config = dict(
    balance_bias=True,
    n_head=5,
    n_kv_head=5,
    positions='rope',
    attn_scale=0.177,
    lr=0.00727,
    decay_fraction=1.0,
)
Below are experts of layer 8 (counted from 0) of a mixture-of-experts language model. Rows are named router (the router's row for the expert), gate (a neuron's input weights, with its number), up (a neuron's input weights, with its number), down (a neuron's output weights, with its number) and show model dimensions 80-159. Each number is 128 + 24 x the weight over its row's rms, rounded and kept within 0 to 255. Numbers have three digits each.
Before each expert's rows: a language model's description of what the expert responds to. This comes from a sample of Wikipedia text that the model never trained on.

# expert 59
What it handles: Numerals and quantifiers. Number words, ordinals and quantifiers before a noun or "of", such as one of, first, two, some, each, several, next to.
router:139122133109123121122087150106098165154146129126154159124091137127166175106120168121133101139094098084165137157129122136154125150106143102134122077089155115105086113137133124151124131144135118118135114118165152098113105167084142149111141133
gate0:148158078094152119090125154106112168085131145120165142174101124138127084170080148146127101105129148092145141105108131126131142158120163125109137137088124107148134110156147120101156120144137098126160137091109149161116125156105130093120159139
up0:115096149117105134161094095176125089149118141181137126128125128120132118119159123114134115086140135140101102141134187096133129137105159122147140140131061112114130103126122033090107159126153151125159120150092120114129117108125137140160117158
down0:084133136082147151083104128112111127133125171144143150122122112106121078132139112134137141105185125116152106113134135131142111134120106151112155100124198144113096120150104091134116157141142125109143129154095136112129142089147168135159109116
gate1:133165143179114161136156135148090099148149169141146134168114104116156105133130153142163100105132167186123116154114107157146111146154130134138125128146135169117111126132127135121122128093146157150165155143152124129113151144144129072114158176
up1:105107115155092146097100121141126152138159161102094125149096107104138179131153107105104089090175127124148141132099133079149123114116094116144130144140150125128143123132128157141106117135091105149131119120122166128126097116120153135109150191
down1:096102068140093148152084138151114093138117132141083122135132144075147135173143125180167124126138117101134120126128117129113130119151120140130139145183188131127142062145126114127149141122132146126110154157149149112132131149149130098173119140
gate2:144125124173088140155123118126115156141157136142136107152084130120130119177117119088148101134108167138096153139127134127144137122154135135112139090142131148113104116125107146088099137124156073118133116117143149085174065139138171155071154113
up2:153133135115104125133090127127120140103116127129164114101113150111113115154110107099133146139112135116135139123163114102136125087149189100115120182125141145114169149136087117089143124109161128092101149125123124145064136124136152135116104134
down2:133132121130129127080127108108129117095148109139143129128088109155152138168118125135124087154089125095133118130116058133141131097161110104113133122139094111117139081135156160098123117118078168146145114147150118099145063121113110146135130128
gate3:117127100128166127161164122118113117152110130131102111124130149146142157134107120103129101119126173130100127107134156088116119191135178107109092157137165126159097120169137125147122105104155151151134143152143161152146112137128146153139135176
up3:148163082112116118136162135155100127143140114122124107098183120092107143093164119104144119098174133124112098062124145135114117136096094134149117112191113104127068119141162108135095139147116142122135151124164082147145155083140133161139157128
down3:126116126121142130120155098142101102162137104125164136057100159144118116164112142133140171170187129132124133151139108105078161166137111127153111141120120130107122133126122102124132135138137128126110143103161141129122185139183083108136111086
gate4:186178140131144143124129125203158107095116117113161161144137139123181085104128179147165122111130139144163147133116130108115135132127138177140161129139135127177155131122135115138126149132104132113159149135154117134145104101103061130109162164
up4:150157144150128114136127134174157127099127104091155142154121122123166110084149183126167127144093150141170141138114110122151128152123103171124114141138121138191175129105154056097144136130091147113169106157122138150154088100111092146089136162
down4:152101104151062100124144154102076119127105141124148155123169121128144107110137111136128167087154155085138125096149141126121120110115163118113090122111160115120088103133115105139119126104147142136148100124148107124115123155107146127099137138
gate5:156167145166113142157141088118113136136121121158150136178122138121169123100147139123109128107153100110108140125120147131114130141122103115139132133117124142145110105152124115109156170185166113117209128141175139149133121154116097117080101136
up5:125121156110128154108115109124157101108125089123105143125142079147138111124183139139147114099116121126138159134126087131073122146144189121177114139126135113134106141106157131162113105104119139091110109161148100121159148082108185135136154150
down5:138145123125119111161134159173121136160110156137121148149148109152106106130124087142111128123144134132093095108118110127143113122108158129153116112167154154118178145100112058131139132154123083134127121102166153173145144174116117104132117142
gate6:135178142146113117147094159101128151080173097072145168139138129139155153120102134129131122168110157119124127120101131151135138118185153147123131083146085099104073106124149129142132101106115106171133122084106160149107104162103090110165139158
up6:142106130112156146134175134131114126146091148170086113100155135130129113163124126136123144084126133136128119115154104114157163156094133131089127112144154161144131140130071119144134158137114132096087119111105115118097139120177160132119123121
down6:117147142123096107121146129152115148089160133096175118139115133144100110112135136136142164132142143111118058178103122089121102102095126130093158180131148146138119142155141147121124143137136161111117121127117123158150161169115158170144127085
gate7:092127146153100143149107125144153102101115133168146114085073136094127151112168152156123125143121080128136126080151129140136143143145126150132144159101128091088141120156123132095104146133144159102084077186120140166117123132109131094125117120
up7:134120098129147131123152147082078110072121098163144123118098111152115150121115146135171149117147117165161116111129137114138133105124140143135155155076078088137173134108147095121107116148105147094103126132123136133107121090098107137168062119
down7:089133139138096146138128099163154117129125092154096130160162144115122165127129099098106133130109131160174177123156135136117120198139136120131115137105153141148161124104138150108160099123133098094112114117127102108110158132121156129128130181
gate8:184121098080175174155128126102114139142128154099135128150088145146177151094125152130165135140123105120127093123140109094131085144099150122146145128123125119099106173129160129114123146095157090144177129106167130125068157117134143165125132131
up8:144161129114154123174097120132122092076132103096125159143171098138144102101105131123112146164117128144119158147128184151130127184107170121148136138144117160116163120129083146132099135150064115150175172162112167163123104119099139137164094118
down8:096145114115086126122118131121137110106159103171116144163075164125098169100113130098156115129137155126101140110138132112112120142159110141173163147120157078142091126153142103166137117111124130173148121110131157106129089189119105150114143137
gate9:139116141140140140120110112133140173152175152140135124079149186143135108126143129154099142089098132125134191168137168110116139191114143115132139157119124097125139126144133131109081102110138082131147180125142166083124148131109142150110128044
up9:141157181142119116120083133135131085092079106123129109156152084135119117136150156120098086186147092126143091129143122154100092112162156116132142118167123153128083095116124148128153152144126164120079118155106113121163083118120141125161111150
down9:142113116161112113089118108143137092138141091111065157132146149125102110098138078129122123164097156133159097121120128094099100138114104096135114121136100163149099125133125164105136124131115135109087084151087117165110146131134107120128114111
gate10:165159142136137176107154145083113087082159129133135143109122101183121163133119177137166143147113129078123115122137098110116144083140195115112129118122126127127146099101098150135093141132087090148140124166141133136142116132137099170123097126
up10:171148120115160102149173127126135104108144086159131112161105111169125120135123158114130156141151154152109152109105141138085171113107116129102134110154130171179141090157099108135136129139089089114104104113141141128166109132127119140105123102
down10:113152109118164072110135107132137095116118169131147102127084135152121144117159122120175101131061129133151141113102173114114176135133099099124143127079164152109122103095116141135157121129103154132137117148131151096153126148076141118174114089
gate11:134175155146133119122079083096168149136157121133114159161180147095155149112101093098120107121112104121111129145166123079110131132110137133152112132156126144114132164139132137179161104103145137148142131115176108122123106151163145117122137087
up11:093124081094162120142126137099100154082115101126107136126117130134113118093115142141138094122168131132105155126083166129137125137134127135105135108166155165125117167153129156109175157165134134176111135148172115088150139169088137126125177149
down11:138120116102134106133132140111154136123097119077185182097124119090131139113094088153072094122108152101112184125091141162133154112165186126122107109166113145148091140122122084163125104169071126145086135098142114137093112117168147102118112114
gate12:162142098102096122156118192116122159185151075129136120158133102090099157084102093175150107145098124162162097104159115126121126155106148117134140151115108120134149166145118139133157143127142120112152127136103142134114164111112173072094131170
up12:070108133162140091122089121160139079095118127140169155117113118150122109160137122110153124092080111107127120112118193115094146115113141165121159142108131128154110075153112111159122115104103128138111138148143097121142100114153072131122069092
down12:146136106140142143109088117105138113129111120154132116178139108145169103153105114165100145182102137121113141123147115110147095142114146163118096130138134168130107084113137129110157166177162114132116108152148148150108170115124075137152128177
gate13:090108107119170143135125174109144156187127161127170103149140100138090118095138130109148143118103100095091136097130139112158099128158123121143087133090118168071153184146169125145170095175123138120150113117138142141077107141123134137134095127
up13:132139150115184124123132124152104132105115163164140117157159120103119110158150121092098121097116075164154167096108117156135139162156112094105110119095136191124105087157092113151072151123144116155130139116118112148103086148194122155120118079
down13:101147140112124122129126124153114172135111117139137133123126170127076125107126118079139143134106093109108116129144108112149117067110112139127106110087135084097148136143114133169146178146083125104126146193123145157133112115171149092138096137
gate14:174145165153133122148101109121136077152151121110118098118087112169133099140107116138131131116149177120145152124126098093126127150152117123140120106138130132136092082149119107143128106110153107115177150122110116131166112170069131148140132086
up14:117158147143149125164080156072153143172095115143136139148170134128118122112088137115133132144126116136134108134181107129102097094095115120141109128123113123137109133109157145126152157100135144153131119116130164156133142154159142114131169095
down14:145116146156080132121143134125101133103143141135127149150077145148094159135124148126144148137121128136146060120161140156085152137141086126159086110157091115147179129140107138151087113137140146102089166128144124112150131133167132132157131161
gate15:154102133163149117130132122121122130123096118116151118132134150112135144150181128111139123124116131105150160124144162098133127184143132122117131119129150120096088098174147150120127129118141132130152145113131078132132104160126135119137119099
up15:151125127139145140106099149130131159103173116115137118148119147149099082111122135167153152164160145124114117130120158159124111177125143153118143140134098136122140143153113109077139122115096119120158125094104167140154140140110181149128131125
down15:115152133158108107134164146107143138139124112122126107172142106113150134060106100134114107073123154129131161163079147103130148140097100127175110118143163108118126127137134145083139140152122158095128136122185089180113128120143106118131122119
gate16:100096137162123123125141130111160130129133130122157140072133174129104165146113153133109144130117130119135103109155114168163159115136140152118133092171163127089136084155100144133146125112110093128120104092155144124153174149125133163100058129
up16:153163144077109100165095115135147188110146165138076126143098123120097134115138130127113130090152103098138147145105129134078147089138144138111151106148085142102127135114190155072117124115116150128141115130102092139097105130140133137129114122
down16:157145114075086100116144148121154108115142139102081154126167122124121143141106138107113154137153117125121143117112085135097100155133170067128118136097143098121100135110126114116136145139165124164117091131124147141112083127152095132178112145
gate17:152125073180131124133128159125130112163124126090096133164089162149080124117155150127146112153122113082088124107096080152123151153146097137129091070153152097131139146109153135108146091096129138136166138101126142092109131141126119114103176157
up17:148146139106158114136141125121106168097124111112101113111124141119189181126130111105117130109090110164146153152138159149139119133138124126108107127120138152090091126121058131111121116151123145135121107120185144138157113116129135116165088127
down17:135080132103121163150147107109117100127167097124100119123125129130140164100138108090126149102139123153125170057145110179144148157142103124172097120116142151113115131087132140142159098147141184095080107129165154095131135142113112078108130118
gate18:083147103090115162135106162132154166124126128102103104109150100151111131135109141098134101113098082161122096132107111172116122125136158092118118098133191166127109107127123111113144119131136119137135107156127185152143149170108131154105125084
up18:140134120107117099118101114087110182098173179148096136124120137081131127122095124106123128167180111138101130115115137152154097143102152098134101119115128104107134159076125112129117178152145130161119111144135149176141096119159148160136129136
down18:131133138180130095127138123106185135120116103132111151125152142135113154134108107088098095139121143081150079187103110129115136106157111144145125105132122126158099125070124121112115123155091115118124124116165130136144130143127128064042128166
gate19:087110102125126152169132105161117161132101163125131132132128130121129107155148113100139121119140123144146157124132120144130105144097183079098111128076132184125095083153149162148115168144115094113147110200070134114148154159172079103177113099
up19:175113150169156096150078124149171128131086164147105150162152105116122138134102145106137120111126118174152152139113122109088110114138140120104104160124167124095096108144160140125096113152135078135130096150115167110137088165124109108123135100
down19:174106176130142094082149136183139158148144094133135122133117136079152153123131086112168117109140102143115173160139140108121128135112162092134144129088172085094103134152135154135132150145140131133115140151124091137090102132176168085128105148
gate20:135182156113124121149109160136124134097133116123126135114109128118170166125107143108161145153140102103134129104131132089103140175122222142141145153135126157102144121126106129141078124132128149134133144141092153118132136180133097089142111091
up20:081146137142107107115106107137096137139137152145122097117150141138112167077142142125122109112138115125137123103129120131118136097131175091128156109126085136077161103156107131144065173119151160104086157133144168127166122133121119091170118135
down20:131092122124152142136158109138085120097099134149117115097084094083129128111136116147118131116138152118120096119152096132147148153150110096179115124155106143163124112120140145139141182140130128099078117130107122155170115119117101127169150165
gate21:154170120095127128183129119149171124185138128109101107144108136116124126156115169099127105113085146107085132107136084109136116135120159110090107106127157162114117124126146152121106129104167108131130090079139140125150119147109127119065111112
up21:099125117118116113123123152142128121148070147115148093128136135135112124105081107108114093143105131154115177104119139138164070141126179115132134133102121145147168106099108163136147101152117118135153121154145156127113161149110141128133132135
down21:157121090113096165093118158144166156115137086111159119110084131167179141146102158142155121165090159137121178157130133126126130137153106171146147122153116073150178144102147167101136147144102114130137143120143139116121120131103143096147101113
gate22:148106092149137107137119122145155107121111149124095141084119167167166117133126137147104100090100128116106144113112124127084139119168144153124193088115118133132144109181140109092142124165119156120112139123142142116112114118108164155175168114
up22:131110141128137135109145129096141079163097160114109112111137143183110137091129098129126100093141111141109128096123106115128089128116120122116114134123091128153144126144117100109161100129145151146139149121185183125103122078132130105149127136
down22:128133154084159113112133121122140101089192135092109130152123124134123119160143157131120107113125168122110136111121138120117151110137127130126119100120114073143118141131143155124141131121106119132105127111115131112098114091096105160094159124
gate23:121106119116093126139087124137112129145153134134116129142143148126115108110145138111148122153096141180162155148147125119197090095117130124152104141103075130099162133127128171142123112117140161134088091157110115086159106140136144132152102156
up23:106147077097113147131138115146111135121108136109135142166129110096138120101129120106131110146112132154126123130126117119178132054129102122104115095098105137125149156134146109149137132121109097125119097119099128157107159126138162137120126166
down23:133132135106135119093120124132099098161100125066096117110064124158131167098124107165108144088172132116086153150139145153130121184149120104097118106129138157168173166124119100147129097114118093084153117097142137144105108149153176165143118158
gate24:125108130122113151138148093162128155105087117157130137154103142070147062115149103131130127129129124154092127101127122132100148154134095133114118087094152137120082168137096098157112124143143151119125089094134147158145120128171148148120149139
up24:116107151102125111111080139125113118097123118162121169172157139103100112129122061121128135120112163161139124101112153122140145167133177154101117142127111136178128114105108090155132149107135157115126101149145139132136125143178094131114119156
down24:138110118132103114137146135159131125120094120117167131134143138086096120143152111111147139097152118137134173095127135139148101137135133135127103142095087140105132142134051104139127112155166116089139166077146145188137135152107183138078146133
gate25:136130133090150110130104103103148134127087168175149120164179158149130107192115108116109159134131153128149151124130148140184154131149092125111115108159139136113121074133151112109110114123156126119124116103100137092137091138138140105149108120
up25:145166131145112119140109098161159153142166150155119160067123100152147088155136114108119121132138147128115163150131135109101138111136148130155085138144103144167157103118104122103116151143097118126104119175155128143161156096113137112109182143
down25:124146141182138153108170135146182087122144106109146103115116117124162105141094133096082121143117136110097166137173094110136124102152143127080154164094165141127114123148169117085130132139152114120108124140102125088145149135132128138103133132
gate26:152103096094135139131094102126139083197165166125124132136122142100137111144143147149091109096148115131090144120140123087125165107100118106109108139119139120084124108169154113121156119130198147114117126110118146111137101143152113126093134124
up26:140138130127121143133171169084114124170117110112135156107113143134145099135170144115129120097156165130110163109071126132128127122149112136127121121129157062145116164114124109098129130107120110112182149089154115115120136135089105093101149152
down26:136137111130154108113088157156112143176123139117154126112136176110122174134128118125161090114163160133155114112155160170101112118108120167167118134091101141123094151133136121130134127135124131081134139134118155106137159161083193167138121093